{"n_layer": 9, "d_model": 256, "n_experts": 96, "experts_per_token": 8, "d_expert": 48, "d_shared_expert": 0, "activation": "reglu", "moe_layers": [2, 3, 4, 5, 6, 7, 8], "router_score": "softmax", "normalize_top_k": false, "routed_scale": 1.0, "balance_loss": 0.000152, "balance_bias": true, "router_z_loss": 0.001, "init_std_router": 0.0129, "lr_router": 0.0027, "vocab_size": 32768, "norm": "layernorm", "norm_eps": 1e-06, "tie_embeddings": false, "optimizer": "soap_variant", "lr": 0.00485, "beta1": 0.95, "beta2": 0.95, "grad_clip": 1.0, "batch_tokens": 65536, "seq_len": 1024, "train_tokens": 299500000, "steps": 4571, "dataset": "wikipedia_en"}
Below are experts of layer 4 (counted from 0) of a mixture-of-experts language model. Rows are named router (the router's row for the expert) and show model dimensions 0-255. Each number is 500 + 25 x the weight over its row's rms, rounded and kept within 0 to 999. Numbers have three digits each.
Before each expert's rows: a language model's description of what the expert responds to. This comes from a sample of Wikipedia text that the model never trained on.

# expert 46
It responds to: Clause-level words in biographical or plot prose, such as and, was, is, where, when, but, because, However, as.
router:476479483490461502546447466536493528483489570446495525489508544506532487494542504517496478537460544502477504510485539507501499478555487453487471520492464494501485490483498521513503536553488498482471473525507490505462529510513481524478483511534494485528522464509512508489508483519514489513506504520490508496469494513500483507506522544542523465497497505497498494499504467505474518471517502485487495479481537507552521496453471502524506473495493457510510483471530494537512496475507474526513459477530513507507494516519482474469455470497498530494555483465498513495551526530507494467460517550521503495500426491509455467451517491494504510497525502584539473476506508513515519469456512502557535504489456468506507510493486529495480497517511508526450516521503493453453475507480504

# expert 6
It responds to: Past-tense action verbs after a subject and the prepositions they govern, such as awarded, placed, established, referring to, aimed at.
router:500456466495470493513484488504527545479508501480456535480532538484523510442504481501496507544473511505528486557505539518496481488564488473492481507513488553485471522490543525500490538550454516480490485516506504485478528500510462533499487511543500497521530495493503487499505464512510449537543527525489478473453508532521468545488516497500504453451475515489492477493475481511494519443536510499498485480507496472534530503491499484546500491500453465488511477467526480525474474485515449513527438481527545486494513474489480481505472465471489528493531484508466483507535517496489520449473551508510529508543487484515498490440496483473512499500531516523487486482518525509511488486508535518538535495495481486517480512553483533488484474485509525537464487489492487480490448524479491

# expert 32
It responds to: Line breaks ending infobox fields and paragraphs, and the next line's dash or header words like Personal, Preceded, Coordinates.
router:488461511478505485512455492548548517465481527481514511489537515480523491490523490515491483487443515525527488500459516505516456497505507463538504512532506501488484523473495550527505522521478538484467448530506498529441537484526494513475465491558483457525496482483505527475538491507514483498531531527505525490511458539509490535452497512492511488508489527509487516525516456519460504509527506520483470448484516485483523486517498444523526501476484479480489479473540545573505486505530488515544516487497504479497508474489489461474470481479473496498505505464520484546526507566509535489483499500559496528508478482544477515498511475512506514491488540501536530483503504508537514505482505501531522510454485454486522501512512518458480476499485490543499512494487486507470458564461482

# expert 42
It responds to: Column headers, field labels and codes in sports and results tables, such as Score, Apps, Laps:, Rank, race codes like NSH.
router:499511461495507492508483499495523503499494491469456510477539520502521484485533511482492500507503545500513473516463569478485475489506491463502499474528495506480480538488510504474471504489504503493489491530491503512465519535502510533540474534496469491511490479478493504449507467510535501528547512541482535484487472501497503521505506500563528473496475532496527473478521476549477518504534493476472497473443521477496506545491463472490576475530479499490503490478563516522505464463523467500518506470529482456484465480519427507497489493491511485539525455519511491500517506558545527476446509510497491526508469485533491484456516517476488549482486511497509505488522504536559459510472514506509496495465459482505522525548524509486458454489552512506471506537499479506477515500488504

# expert 31
It responds to: Commas, closing quotes with commas, semicolons and linking words (and, which, including, however) joining clauses in running prose.
router:484456497496469503503479469554524516488465535478490524500521537496543508487506495502494475540500545548508519500492529504506476470522496473508494496512484473463481505512510520511437516560493523501486466505496490489504551518535488539475477549527457485514535455485543533500507500516528501525521478529503520474468468520504473504475533534544527468496501522492492497526490469530469497476540465481480482488490494505501487505432449480519492473496480449545541463471515520510471470496518482528523481473539504500487478497486498460517476476485488507502498465490486477516529508519528491487511534559520532491500468490520499479470511483489460512488514499556586517462506524500492496443491512500528493500481480514530482520538479520490475479469541531503471491490534503485494492523460507

# expert 3
It responds to: Line breaks and sentence-final periods, often attached to word endings, that close a paragraph before a new paragraph or == heading ==, e.g. es., ed., ".
router:479488472509495495530447503529527516489493551459514532493497512521537493488526486493483489513497528525514508545491506513504453469508491494516484510526497496479470521472515528515455529525484522465460439509509476521487542537483498537482487490524468472523496450504501515500548474537517467506520506531497511484491484540514491512484500529512501462511474528477493496502491450503438509473517499487479489489497490478514498501502454447521513505476503474528540493451508521593481502506515485537524497477541517464491499506502490434462487447498463522518504494490473484493527533556524503461473536549526501501486484474529470489490544505480444524473492535528535514475495506502523519472449504521521504487470503486531497506519486508447495470496495528502507490488515505485448468518493526

# expert 34
It responds to: Numbers starting a table cell, such as win–loss records (18–17), race times (1:20.64), money ($17,284), coordinates, and track numbers.
router:519480509485506504551499478542518507479472520449474491498538517500525501494552470516490481473443528506517491512447547482510504491487483461504485526526515495479495550494472533518520522532510531485473462568515491501474502472532498517514509472531478465513488490487514516477526501488484481509527504552489570479479471491525470517460520482493530478525483503497514476490514461552465508511480497499513460478493521439518530520490497506493521506504466456476535488486562516523503489511535531523520465483500487467466465460505429474453461501508487514498516498493508503513518487522514520490503499483500514528508488478516478504492505530504514535490479517537511530482510504524537507517478528493549486496531443495511517518536512533460451495499520520518472514523496452512467471550467499

# expert 4
It responds to: Structural markers opening lines: list dashes, colons after years or field names (Born:, Genus:), === heading marks, and table pipes.
router:463469480502494493494447470535515538490482515488496498505512514491518505483528499487475481508488524530494474506469511534539470488552488487506474498519516527478488502479518535500492540545508519474455472527504487515478551486510492499501469520519461488520492468494541518468507457493552456547560505541476546499480476502513481522485530497536514473509452508484527475507532515536464509485517486469492496474502522513525531492514436481508516504500468517517490512478542548517512448485528483486533477488505507449451493473501458483501470493509473487568502462480477483512525494531525511469507529523553527522521500471540505498458514462436474526475496498519524509475518497512524499458488516505507509481461479500498498480513503513466501494473499524478494440544549496485486503519475497

# expert 1
It responds to: Pipe separators and blank cells inside wiki tables, especially the pipe after a row's first name cell, as in Cincinnati |, Montpellier |, and semicolon-separated results like MEX 10;.
router:462476502494487469510479496547520513514482484462492542486529522506568524489518501491498475480474554505468502506477552519505453499535483484540492524513497503475479519498476534546483545546483541477462501531508483500454531507488490524520499502495464487489504468499537485467525506484525457514532505550472533469459430512504461517479546496546529500502490529485512503531538434528463527517520501464491508491456514489479521489516494470511517499466452515501519439484501527506517518496501474504492498493490505475477495504495505483500450494476517503515519515486505445523516490522512511462483499520532490515513480506541473491448502474464462538475492503535508518492516513545513546464456493504527483504469468496495490536506500523482473496484512509498475498524518497496488459542457517

# expert 52
It responds to: The and joining paired adjectives or verbs (cultural and social, lives and works), and possessive determiners his, their, its, her.
router:507477484490505478543475475526516495480490536457499524479509540488534520485531502494455466502506533497481509505465520529500498472518445509548486519526481512478476501492505544534510513548481509496495492546526450497476528522534468522493498508510501483506534501503522532506531498492504507531502502513513524484480477534493464543447529537522550484507459516454518463480519440500466531464537469506491487483465537487496506547476476488528504515541470470531537466457503543502489475446488459502503479474537508505464471505545449456512480493487488517505545503462446495518512495525498498465507526526519531514478459492486464470452521461515477516514530516519517508483519501522519497510496514487511516478494478444536510516508525532501495500480482526506498502536514503464487471487481525

# expert 61
It responds to: Word-ending pieces completing proper names and taxa, like Pomacle, Copelatus, Real Salt Lake, often in location infoboxes and species entries.
router:496497473499485496529494500498482506499463495493447501536519540495506507489514466528468486500473531516493492506450515479498477486500497469523467504542491511503493514504538517535458528533470532477466452522491474513491499481499489519540473460565488502523546451497576506475504496520531481510536513536506528507465460518554498540450525494505503460501481524487544477465514471518478533495497501494473494455482521469520500494473446480554528521488503481502497463485524542565457488471545525503533498512519500473467516488479492487486450515513497518535518516519502516500510506516531487496469494486519503513523467487549491491491525505480459521503521512514491500495521489552530502487499540518522534479491451498518458512530517506450477489476534494503495524529502456494467501543501528

# expert 26
It responds to: First word of team, club, city or label names in infoboxes and career lists after a colon or pipe: Seattle, Liverpool, Chicago.
router:493502499507492520537469516513534521502515514481486513515521540472499487519518503457481471505485533515540485546483529497494478483507498469534482487575491514485503520490483530495470517510485483476455467517504487526467512518527512510492466503566482475533485464466511501462523489501535487510518525513484544497485469550539466514466527491557513499482498517479549499505499469517491509503486472486511463473472507480514505479487490493546558482510495484537517421494510531518524492488535504493518471497463488477435496485509494492505499495469476494533539505498516481524544475551513521480457534522522490517539481496555465489468537476493518508456495509478499531511532523538513478485475497548503520467509479467503484548498523536475475468475538502496470465534510462503464497494492497

# expert 56
It responds to: Capital letters and mid-word pieces inside section headers and names, especially after ===: XL, TSD, Andaz, Richmond, acronyms.
router:487506478491501458528463511495514501491532488500461503524500540460499525466511467484473485508477515524498465507503510505500457485495474485503495549572496529461491518502511528523482500526491517508483462530485455501488493505508501504486496504501483455524504478464553497431516488534512460518534526530458535503499466508519493522505519517537515487495477530493533489447517484525492549483504483469493486477498496505497526512501462469499542465461519506509488490482502519542505464469542497528522465485495493467472477489528475490487438486494498534542510501502463491538517503539531490507454544515531489530502477476540488485481562478469465521486509511492495527509534478551524491494490534505495537460499467474520477506535542525457504494491511484501492475560541467477451503523495527

# expert 40
It responds to: Main verbs and adverbs after was/is/be (began, served, used, primarily, somewhat), plus section-heading words like See also==, reception.
router:521459463461480469523503470559476502480552540476428504499533500482532481502537482521500490551486497512499473540473533507507483476528495492514489542487512505496497510470525512523533519501466535519481467517513503509456532473508506573518469480519509497542520497455512530493518497510467457500543527499471494495477460519507487520495499491497504477484511509498487488544497487520442507469539507506488479451494532490502490487508457510545468498465485499501510506478535503544450475505504451516513490498541514485492514506497473464480494496500458564496502503529490469499551528488532532479492515525509531486516486498524461468441515503453500518463489560496495495501517513503516514494496537519533490514524470474483491499530518551454501509483506534514488501511514497496468469537460497

# expert 30
It responds to: Forms of be in passive clauses and quantity words before plural nouns, such as were established, had been, several, various.
router:514450463476516483537508477537516534426518528455486506478515520472529504464525485513498490497487489488503494497501508511498501484517447506510482505496498506484480511502542506531514530514463540498505468534498501513471521495555499524507489491513497513525544501501535509493497472492512478506525541504505533520477493503528493521458507502488519478489488515479536455516517481543456520475527488479485501444489546447494445505496506498535488498488466511535508504470526513537461527502509472503503492462516500468465474496528472482485487475483491537524498485466445497482490522534551509488478534550511526517523484488517469520434513487457488521456513545571528488480509527509538494501488532516502501502503459464485506485542493543445489492482489501517483492550520457466505453520502514

# expert 27
It responds to: Measurement units and quantity words after numbers, such as km, m, ft, mi), %, million, years, third, common in population and geography statistics.
router:506491474473497506490498506520493523471475477507489512485546530499542493499532501498468493497469526486474483490478585542485479483522483497509459511513470511487479556481488488485473531510500504493494488514513505541465494517497490528508473510535512499537529489483512514499500503541503504515528523528517499491486496522547502524485505504514512470510496523514521466500490500542455508505535507500453506453473523446474508524491485437508518507510492480522522511472494511533464437507507493558519462487534481492495429468504477472466508501488505526518500483462488490497537499492524539496482487492521533533528506491543441492450538497482507521458514500528520483491495511538572491498457522520486497485479455496501534502510517509434474452485566497505459468491543473479487493516494527

# expert 50
It responds to: Pipes and line breaks closing table cells or list items after names or places, plus infobox labels like Died:, Phylum:, Released:.
router:473477507499502459509446453524517534476469512500490516475515501489516521466508500490481466488438528507498481491481521504517497496518504484516490531525496513461456525473489518526499513524505523464419473520518493490484509502516502521505492512519485482532510454522556521463506491504540467496530513537489534479470479503492485539495516483513520436442482532483485499515516435534494528496519481463487469487493518507499517514499455492514484526502491495487527478481537561539475496502529436503531483477484505490494513491523485458512495477482485518521507462468485485508516499530537528485488521515533509540499446501535484502489492482472430528519501516523530541509504499507526540488466508487525531514499474481499492541511493536471451464493524512551485448504531490490465464530485508

# expert 28
It responds to: Mid-word syllable pieces inside non-English personal and place names, such as Izak, Topalova, Morchiladze, Palembang, often in sports tables.
router:505490495475540445529492498505506525490516514492463513503525506469482524476512453488494504496485539488513476536500532504511499482491469461519489541528499528438491510495500519518478518505464543511480482518496487555496498477521473490498503510514462454518508472461526473426518506543488491534529540518458526456492484554498463542491512513529496491475480530501509493480523509528487526502519492489488441488476510495504469527492488476514546475528507463525515486490493519510512490476501473532506444469489500502508495486524490482492435478489495522548526500511457462537514554508513527491463503512513496537535512481520486476497537475475464541518504566517515487508526498534534502486467538549506515450478472456508470513509506504469510470492524494522499469507524461465473471526505491

# expert 53
It responds to: Subject pronouns he, she, who starting clauses, plus year and number pieces after died, in or on, like 1656, 1853.
router:495501466484480492507481497511569518485465510519481484503515510496539504488527482524455458511485508504476481523460522527513501463534476477502458491516477492522515543503493508490497540542475490485441482518482494523463496521522526526504473494547456503513545479478526512469497488577524484477491504520497551521475460515509455533460535533502526481477504524457498528509491478506488532493520513496442485456489546478498496493500479480543536507503496463495546484469534510521466509508534463518521528486493513487483498521473487507446473491465508505502500502475492464496554520500566515484502488489495477541499461500528471487500514525502473524478519507529547470520540515555518510504466541515521491498517447499486483495492501512490445492522483527492493504517520453502473502511461515

# expert 12
It responds to: Tokens inside proper names, author citations and table cells, such as Jordan & Starks, School, District, table pipes, non-Latin byte pieces.
router:497489459485482496539493511515508508507485504468507527527513526478556514468535466474476420502442493522499466535471519546490455474512472476527484537514480526484509515483524496540462530534513518468493491531495479493494511502486506487509500501509459492513489480481526495491535500502539455570520509538492557497498477523507461492457561501507530479506480549458531500495531445526483517506489475462477505490469525484520506474488483492531508467460495493484524485500527509502488473492519505508510499508488475485450471518491511484482461514485499499527511483517481507506505500517535492459469510500511527499500474517541485489466523489480496515454505499557508475459543468558509549445492520498499502484524450496529483536513525516482479515482474533480506495532520484479490479528483553

# expert 41
It responds to: Nouns or pronouns after the or this serving as subject before a verb, like it, the film, the community, the latter.
router:513481460486489489515508486514506513483470509481443494515518540473509510488507436533466500533488539519535493513454524507514501478492492496502483509537484552496492515506525504508462498508482537484499461519483500506489515511504479537499462480528465485516505482464508525494512467530510476497545517543442498521478473498543492514469524488513534460503456509512542478482497509519468530470485451523506450474481523477504496527451446456531503505508503482514515490475531516513484453493521491549512485462537501459496476504518503477455452502514492529533511484519469482511530565506521503498509519502510538518507470492504491507487548507486487546472536523495486493502518491539526533517499528546510493462526470488511483524531508516484447462483552512515477489506510435479463516545486504

# expert 37
It responds to: Whole numbers and number words for counts, scores, chart positions and durations, like scored 10 points, number 7, five days, two, several.
router:493486487501508488528506497521525500497511492491511515473542515517526517470530503504499496488486508493471499508481518526486494480500474506518464507507487512435491524503481512502512511546492528492459465559498493516490487536511495513497458504518469500507470483492517550460531475562521487511525553501522494474441475492507461508481517499525513476510485556463501468494498493529469512498511516468468463482464516453493476504489487506517526476498493496506508468461531517537539480487513507522522493458499494480495462484500428490477490493460508563518508486459477451534521553500542502503506527483560527511508489480512447470463566502512507529482511500534505537488528535531553466487500534506520519454506479506495498515542470515449473492472535529473498501503523455499492456512500497

# expert 58
It responds to: Units and magnitudes after numbers, such as million, billion, £, ,000, sq mi, m^{3}, per, in economic or statistical text.
router:521508463497517513511485497497508539450505478494475492486530498505522478469508477449480508489497527535508453518510518524537473478531458468524473509535474549462499529496471499504501509521476527508525478506501512511486500540557510497502502541513496465537494494475499497489520461539511502513526541507484496503519490524525489522494497527486527467495489526466549479467487501555474521462520479521456468459479500484526465513466489470499533480519485505541506492484492529535454479474532489549521500481496493459515467496498475510462488487471494518502500491454482473515500519507535515501493484491498503543518491483543483505452526502456483540472535525539551502507505530516536496511470520526481510449509482463538507525496516525444481443471537510531475503514549464483481455518510541

# expert 63
It responds to: Middle and final pieces of foreign personal names and taxon names, such as -ić, -ović, -ová, -sen, -ensis, often in sports result tables.
router:463505489500494477550495469515499510514480492502465498526513524485498513497519457487455455490468516501519497554461519475489467499499505444542448503517494518464491548494523494528503521494452549501449473531502494503483497484485492496516489502504481501508533441462530476449511495537514469513508546524480529507496463487526474558470506490508531495455498527486505504470512488524482498530503493494504492485468507491510503526479475488490540502513511496489510468490505526537509499489541485488531479483488514493488504492531476504497429514477513539526520502497504501507521521525525537506478507507492500544540469489552501489486545511477465541493475563537502516495535476545534514494473558528498526447480442477522466484494510518471488461467555482508489514513507462484475466511487486

# expert 9
It responds to: Last word or piece of a proper name or title, like School, Street, River, Award, Festival, Magazine, often after "of", "New" or "World".
router:511490491479514486493481471495491521469501499505446499530542515511502525500496478499489487515497555485524482551479510507507468499489513467527463497539512495454508543497534510491465505502484538479464443514514498524498497488512498529529500504541485503529519481479546524457496477524513485498516552492488522456511478518529491506466498503509512471502489521485498463490479493509490520493505487483468460474474486474489472505478451499534506480488513493513506486509524538570454493495541470518535461475525506494500498513506490508492472500473438520527508497501515472491536513531545534507484503507502523523520455501548483451493571507501470536464495519504513470457518511519524463484481537553479530489472499452544459509521503514457502454509545507508480441515519459500450502533497536

# expert 47
It responds to: Country, region and nationality names and their pieces, after in or of: British, United States, Boliv(ia), Sri Lank(a), Roman(ia).
router:509480477512527483508486489519514488481535490483516520488543524507533484493496481454457516505470541527472516535469502493537490460502465495518501498536475517494483516508490513503473521506488507495463483500495437491486502531504476513518493495518501457537532514464539531484515484524536499524527553485484534459500480549566459522472513538508529486496487533486564495508503496482495515480521485499494483469487521493475464527494480489525563499493476473524504462478538521515514469493565500517514457467520505494459491496554497468494504447454484495527527513479458472513540523511502540488474504522498509521526488480556474464493521476479457506499516519487524499482533506513522482501483515533511512460504476470544463511514492545482474487487514528490495479531498461477433500538488518

# expert 19
It responds to: Surnames and surname pieces after first names or initials, as in Aileen Osborn Webb, George W. Andrews, Blinken, -ović, Jr., von.
router:485494477460495471513493473505499530488477491514517491477493521463503517494527478470465471520491512520498489545459517481508465494507496469520462543546485530480491558475502519501508558532470519499454498499483453492480498498531500499496484486502458495519542462437546503457521496565506478502496537515491523484501488539506486541492525522512509486455501540496512504470497493489501529485515495494469486479491521486514490510483469478509521473526502478512528461497521514529483500496548490513553477452494503497514498489545486491505443462472467535527504504492482483507539518513541561492476488503500505518527473499527492501509540517496475563500480557498514492491522487549521500488494526541495508464487475461520454551483502505493491482457497501566475490512512442451479495483490502

# expert 48
It responds to: Numbers and pipe separators in election, squad and statistics tables, such as vote counts, percentages 12.4, goal tallies.
router:485472506508507503518484486512524538482477498495487543467555500509507491491521487496468481491474524496484491492470546485488489482482459469532487505519478535453512519487479525495508543535512524496423473575508501491472524514533503526487489563522474478502484459500505541453533475508518498506511527537480522504444472497511439541474508522503570483496499513487495491500502457552469498522499505484486444489474554486493522512510480473515532503482478475528523485478527514548517497488541482529517510470485484474497500517507446462464499498488477512480514478459474499512514518536515522500478507465519525550513485506542498520442515505475472531483503496533530531500499531523558488504486512516536488508488473470484524518508500518472473495498504520494477498496544461500492457507481493

# expert 14
It responds to: Digits in years, codes and ISBNs, web domain endings like uk, org, pl, coordinate symbols, and raw non-Latin byte pieces.
router:504471495474504479485502486534504516477510534502487518505531490490505506506541474486478510471506520534526464533515507545528454475535507489530445518541480506429528514482476487550500524534478490491488487542481468496518510516519506488477475536527471453486484470500510488466525504515520456516524513540486502489472454490548492529496512497531518467490473490460546500502486509538495518511507523521470440467487514483500477471516510496494549520509509491513523497462492570541467475464514490513511516499498532476514510493501495483463460494490456547522503516505507477541510533544483496497475509509496492550493493439534475480486537467497469538504479506536545507503500520499516487492454515510499529460493462473541477476514526522431510501481535523502493472491522465501469465515493504

# expert 20
It responds to: Sentence-ending punctuation, often merged with the last word piece (s., ed., )., ".), plus the line break after a paragraph.
router:505498471517489480495467490524497519504480529483502527491502501518526483499529458497449494507481522531502479529486522510499468474521477496516502506518473550448479533458516519496442530569518504470454432525506490504497495553519495520488488480536463474505506449495533537481551458537515473501530493528478517468505501529512494510492504507515507462502464514475513460508496466522488497480484521495467490488514491502526474496504436453494518492484486483476542482497512516552504484481519480547549502475509519468489452476509485470487500456507468542567503519463486467512510500539495505489506507492532516497497499479535490471490556491480466543471467521493532499506507497518512497488429500515510496474507507487551501548544506520469492450513505527505482496503508503502463468507486517

# expert 29
It responds to: Words inside names of organizations, awards and journals, like National, Royal, Foreign, Naval, and of or the within such names.
router:530505488456509471531464520504526512477504518479506501482511505462514498495502459445464480520483523534477488498468510538534505497490463481512513528555468508456467511511502538506466516525486509500473498519475461522487518511533495490527486524515462501536518453459513517484507473511517514524520548505447524484501464513558458530460521522521534504494488537476545502443513479507490508460506453496478461474495505448521491522507506461498512502527491495506505459516536515515515448450538493507513471499470486474490488469554496491492497477520488507543507469452491478522538501486528551504486508529519542512529470481527494490481522502521508512477527532482506476456536518521510488475505500524516521499484488465539489527494501540499478478468520512541459495520522473506436514494509526

# expert 43
It responds to: Month names and years starting table rows or dated list entries, such as December 6 and 2016 in filmographies, plus squad position codes MF, FW, DF, GK.
router:482473484508516491500483513510522525486515484470462523490554511475536520468544458533488493503476528485486514499489539481504489479518488472510447513535500509475505541498486507507499555515507513473422444558507505478500506471501494510509458483527470464501485437505521517423511473500508486493548529565514523496467423499520479515491524510503507492489482525504501476471484474537483515518517498471512455478473511476525530491501468478500539486496481501483559513488528506530507471493542491560518466487504482500462513511511443486452462495507480515524529495461491486526531500512509494485482497482499497544509508482534464487481511519503489515480488524567516533512526503537533477531483520490512483499516456511512499524508536498474480497507508507487498497531533472512483500504477538

# expert 33
It responds to: First word or piece of an entry after a table pipe, list dash or line start, such as team names, film titles, quoted song titles, "The".
router:473485500477485525527480490514474524480508495436491527510513518465520504485515481487461468526449524524469496505497507497518501498519489476519491506528479534509527488490483504527463514545503509482452455541499485505489493516501499502520452484522470474507513459517547504445537486496512488492509507544495580508504452486527465505491552489518519502488463532504577503487500439528497526503501461502499459479508503463526524481491476471508554485473516501483503469472534535510508459463530503483516476505517491453450504475489477476500439505485481537546524515517509510504493500549512503497466531510518494502537500486544495493468503510470503537481479543522499524483512475513529507471497518492503526499489459487530495508504550508483502496446494511509511507555531489511473504530462538

# expert 13
It responds to: Final pieces of place, university and club names after at/of/the, such as Stony Brook, Virginia Tech, Leeds United, Rotterdam, -ville, -bury.
router:473497489499518497555484504493518498484533484482482516517495510471491493495506488482479484521499517507491495550465499476500499491482493473548480527553497519499494505503485506504496537504479500497455475498491469501492498512507501513509494497530493503529503462453527518477527493552508476516531528505480528500507485539539457511475501523499531471476490522475513500483486496493476537499501485499464494470493488460525459531493464476559543499492523466547499435479528528538519490449533495520533477466493523486500482518529494513506459446490469512547508514500485488515535513486563510488467529479522500491506467486551488506489551512500497535495541521497518477503531488560527500474473533544489519460521470481521446532492490494494483465483567509517454504530529442475435525528512489

# expert 23
It responds to: Single letters and word pieces inside foreign or unusual proper names, often with diacritics: Jun(aluska), Dol-de-B(retagne), Kem(erovo), ö, ș.
router:506507479489499468501474464495492521503509475499492500513501511479495503509530492477458498505481524541488494532510518526514495483497463438522494500543526527483498546509484510496496528523487505522496484502492469533477492496523499490510493522511458475545526456464535492440525472538499482524518516505469532463487476541521445550457518508508504509469489529481515510454502492503476556510496482476490467463501514470527474526508467477502525486528497495488523445499528532515536460498550476527542475490504507509504497475518481494491440485455480531535537497485474477527517517526524555485480493499507515536541489498518473480511536487492496556480487529496527509501532528552515536482482515538493510469490461450539454511515514507487481478491545509506460490537528438480478493514506536

# expert 36
It responds to: Commas ending intro phrases and relative or subordinating words before a new subject, such as In 2024, Born in Sweden, where, which.
router:479439482509483502513463484524514507504473531483491491522514527516531504488501492502472475537490535539494511525488520511521446479539488488496466503519486497469496498466534536520442542534484515475483460495462490487505545515529499526512495544535477492530557473485524548496524491517517495507521497524486513495452468526512511494481543548530520458513482504500488482537507487509464503452539479490469469492478513522497501513463461470522497494497461482539523495484518503514468486502512495532541451460534500489498486507518495477487466456492481527502512461485490490508548515502528502462486523524526525507483476476539475463469525499480445501494500485564567485477525508511485511465500495515547504493500500513542459501515470518518454469500535539505492489507483491475476509512437495

# expert 38
It responds to: Pipe separators opening table rows or cells, list dashes, and infobox field colons such as Born:, Genus:, by:, name:.
router:463472469509473501518470463550526517486500525440491515517523510486517483487535498502494501481465528523505477510484518513536452477520474489512488528530487497509484511478478507506474513519496500440459477536485493520490536504495467500492430475549449471495490484490512491464520467497518502519555508536491550479474479513514492513503535490552520513495466514487527483507522470532484506502517505490480476485491520499508533477520486471535534499492483499491494485491543514501524484464534500504521477512512499434445513457480481502515442482502492491540516476485514511531511481540505492452461532513545488562543496479544477505447523452473475502463495530501512549509502527506524515474474509512534517511471484495490498473521528551474503469456497507507506466511544490498496489538496522

# expert 16
It responds to: Inner pieces of foreign or compound proper names, especially hyphen-plus-capital pieces like Anheuser-B, Scooby-D, and accented letters like ç.
router:484514473500535461513497482512522490484503505500485505494495508475506527490515481483463465494485524501487485508494517486489478503500452458531481541539475523434501563508515502525501515514452513513494497519502478506480491483517484502474522528518471443507511474440511491473522496550508489497513547500455520484508454522502492512504529513493506498469487543477544481440513500523493536508520484509493445480475487485494489522496491477503534487517499524539525484508503526519502479493547471517538474489498494509486488503548459495500478437451473529510527529482495461516543509559550547478449494507503503540526491508535474472497528504477460548482514518515530485473505512530507479477481525506486500472478477466521452526525482548466490462482537509510489464513555464486481466515493513

# expert 39
It responds to: Structural tokens in infoboxes, lists and tables: pipes, dashes, line breaks, field labels like Country:, Website:, Coordinates:, headers like ==See also==.
router:521469478509496447500495497537560493484491497472481503507524559477540491491587497517496513488453508520477484485491522487503455496507483460504506527492493507488482524443493514502498481499505521490475451529463474521429542501504475508504455494509492489506534498469495555475513496508513499500538549548499538506477438499517494501508525535471514514485474525505495492493531473536469498502549487481492499449470519473489527504516498453510542516488481515495514502447545500525497435494534471512509503455536509450474515455522484481484469473527468506520501473495495490497520490502539518502478489543533500528522505450496499481491524490472483537486525553523532518489502486517549514518501517496514489527472483504486517479513510519493492451479506485526489511523526484500482496523477538

# expert 7
It responds to: Personal pronouns, articles and family words in narrative and plot prose, notably each/one in each other and one another, plus him, they, wife, married.
router:465484494471470497529512480528503529489472514476485509519521497463504521482518452483464496513467506489468467542481573524484502483528500492518488507524453521497493515513550504555500491551472517473485467525506497509484542522526492500488472493524506501566526480443517524456516475476511475510501505502491507484501502531510479525501520537510527474468505507502502508476501456503490542480504472492480508463524534496557476493446461486514479461523490465534543489460505493528514504477527480497535494446519475504480505465507499488470485474488488530516501529463473495491535509530528501457472498495532531510530476465503471447492530497468498531486494535513489485502519507513523499518501541536516542445474470507492502540520526521492474499489524509540439501516503467437476529502511490

# expert 25
It responds to: Final pipe before a line break closing a wiki table row, newlines between rows, and markdown divider rows like |---|---|.
router:493441508507486504540476469545512507487472528485495502497513536486500504502532477519496480485479529498504482516470535468480493484501500472495494536538510505494491545472494513495509530516481514503467454535492456490492531506501517529484503523522440502529468478493513545493517482504502476499532539532475501484442476500510480518488504518486531486487475487476480487509486472549494504496495489522520436474491507491493513516483475488513486523496489480482502519490550527565538504495530500490532503459498465451462473496521484475468490478506474514522531514499485514501513485556533536449490530508520546568499484512538458480463513529491456514496502529545533525500539490521530512502455524534544513473517490464497505513537544527436463458504530512496504470508520471479458499534527501

# expert 11
It responds to: Head nouns naming a kind of place or thing after the or a, like town, village, school, airport, castle, company, band.
router:514474477500499490490487472523503504437508496472467504502505515464520496494519467513470469491506544533504482518460554517523497490511493481536479500531474503489501548480514498482489502479449555463485462507488500520490503476497469526520491500543475491516488506507534523479511469506514493497490542504498526513486487521541487516468505486508514466482471536508538471508553522529463497486492468468475463476462506469493462555435503492537508488491497496498515506461519514554484482501502478532510502477541534492484486487493504507483478472492456551512513489520481469511536535531549536495505479526536540515537500476526480520529551489471462508471512515534531485456524518540518542499494496542486511519505479478510483532505499539468506467467523503519472452535522460472459509543500533

# expert 10
It responds to: Conjunctions and prepositions joining a second verb phrase or clause, mostly and, also but, or, then, into, while, until.
router:504464479494499503521478485550537516480495538469457544483505517511531501481548503505448477528503548512511505507466549523496490491513433465508467523519458507490503490503499502530507510541469526484473495528547464531476505518527470516475482523535492480513511494492501504506525509526513507541498520535472479469457470553499474541497511528512522469520459507502501485484523456498472537471501479476478474483478522481524554533500464478544520470548483477504538484495525524514500498473505477521520482490552534503460475510504447488488461502473487550507557479475480486517518481513502497444474494548513539510535475502511477512462521477502491490505503516520500473485499495504522495467457514467491533481469463440509489504516499518517464471478496505510480496520485495488473458526469499

# expert 49
It responds to: Inner digit fragments of longer numbers such as register IDs (#85000544), scores 159–158, heights, minutes and seasons.
router:473505458500502488522512493527522497479496497494455521506538520500501516469532494489501486495503521503497502501475532505496472493514481495541474510544514521465502552485487510502522524524498521483436483575499458495508505530510480528494480545519482481502465477497506533450513493562518477493523535535508504476462458488506486530510529486507541478486504515466503476488495489560463512508505501468477477472454501493481495498524498492529554508502475497499520495472502488554491490503534485572498490458497538479500486511514455506493487494460470511503509495448503446523523525514521528492477513473510497549498488485542450474442524490469502522486523507528516532492525526532541475529464537495476502490516458497500505514501508499436470486491549538502499490513518454519445470521480490

# expert 8
It responds to: Main verbs and verb stems after a subject or auxiliary, often narrative or past tense: served, began, took, confirmed, opp(osed), d(ies).
router:514498461503531500489493517508526555465489522518472550469517531487525498480510474513488479514500496478509493550519525516508503514557493462488475524529501526492511498478520511506511526527423540484505487528497513515467541510503491545487499493515501484544529510494502481484504450515498426509514541535485494486476497561497483542484505481486503461445486495504513483513492485526500526470544497492476441473509518442557505537486487499508517485505488503492517472520497490499453482520508450520505449464548528506502486492491477513470484473491484543493505490513475492496511531474489539480506528510506500525545506500507491490468515491461498515490525529518506483470523520491513526456504539515523524471480456482518473506529495532482508487466544520522459445523508460484490460514435490

# expert 54
It responds to: Determiners, possessives and adjectives starting noun phrases, such as the, its, their, his, own, German, musical.
router:508458473492530480547469474517518514455524501459477525485514526500529515472535445472459486507504537517501471512475519495513477465491476510526481508511459539480493522480519536518508531495454530481480493524523497510487499510502473479513454491505503469506521494474513558497496466510515495517513543517473514473477467526525461516439517519500515516501515516457508445472500466506461538437527451520504482468473508518517492509477475493510567520489502458500506500499495510513490452496521484513504494502532521478488498471523471463470483494492495515508534500510474481510524561519507512505469520521526536529474499489506481488485517449502511509461548522513501477492510490541531532517504564542511543436503487490549500559496506509491496484485523508532476505530490473480482480526506532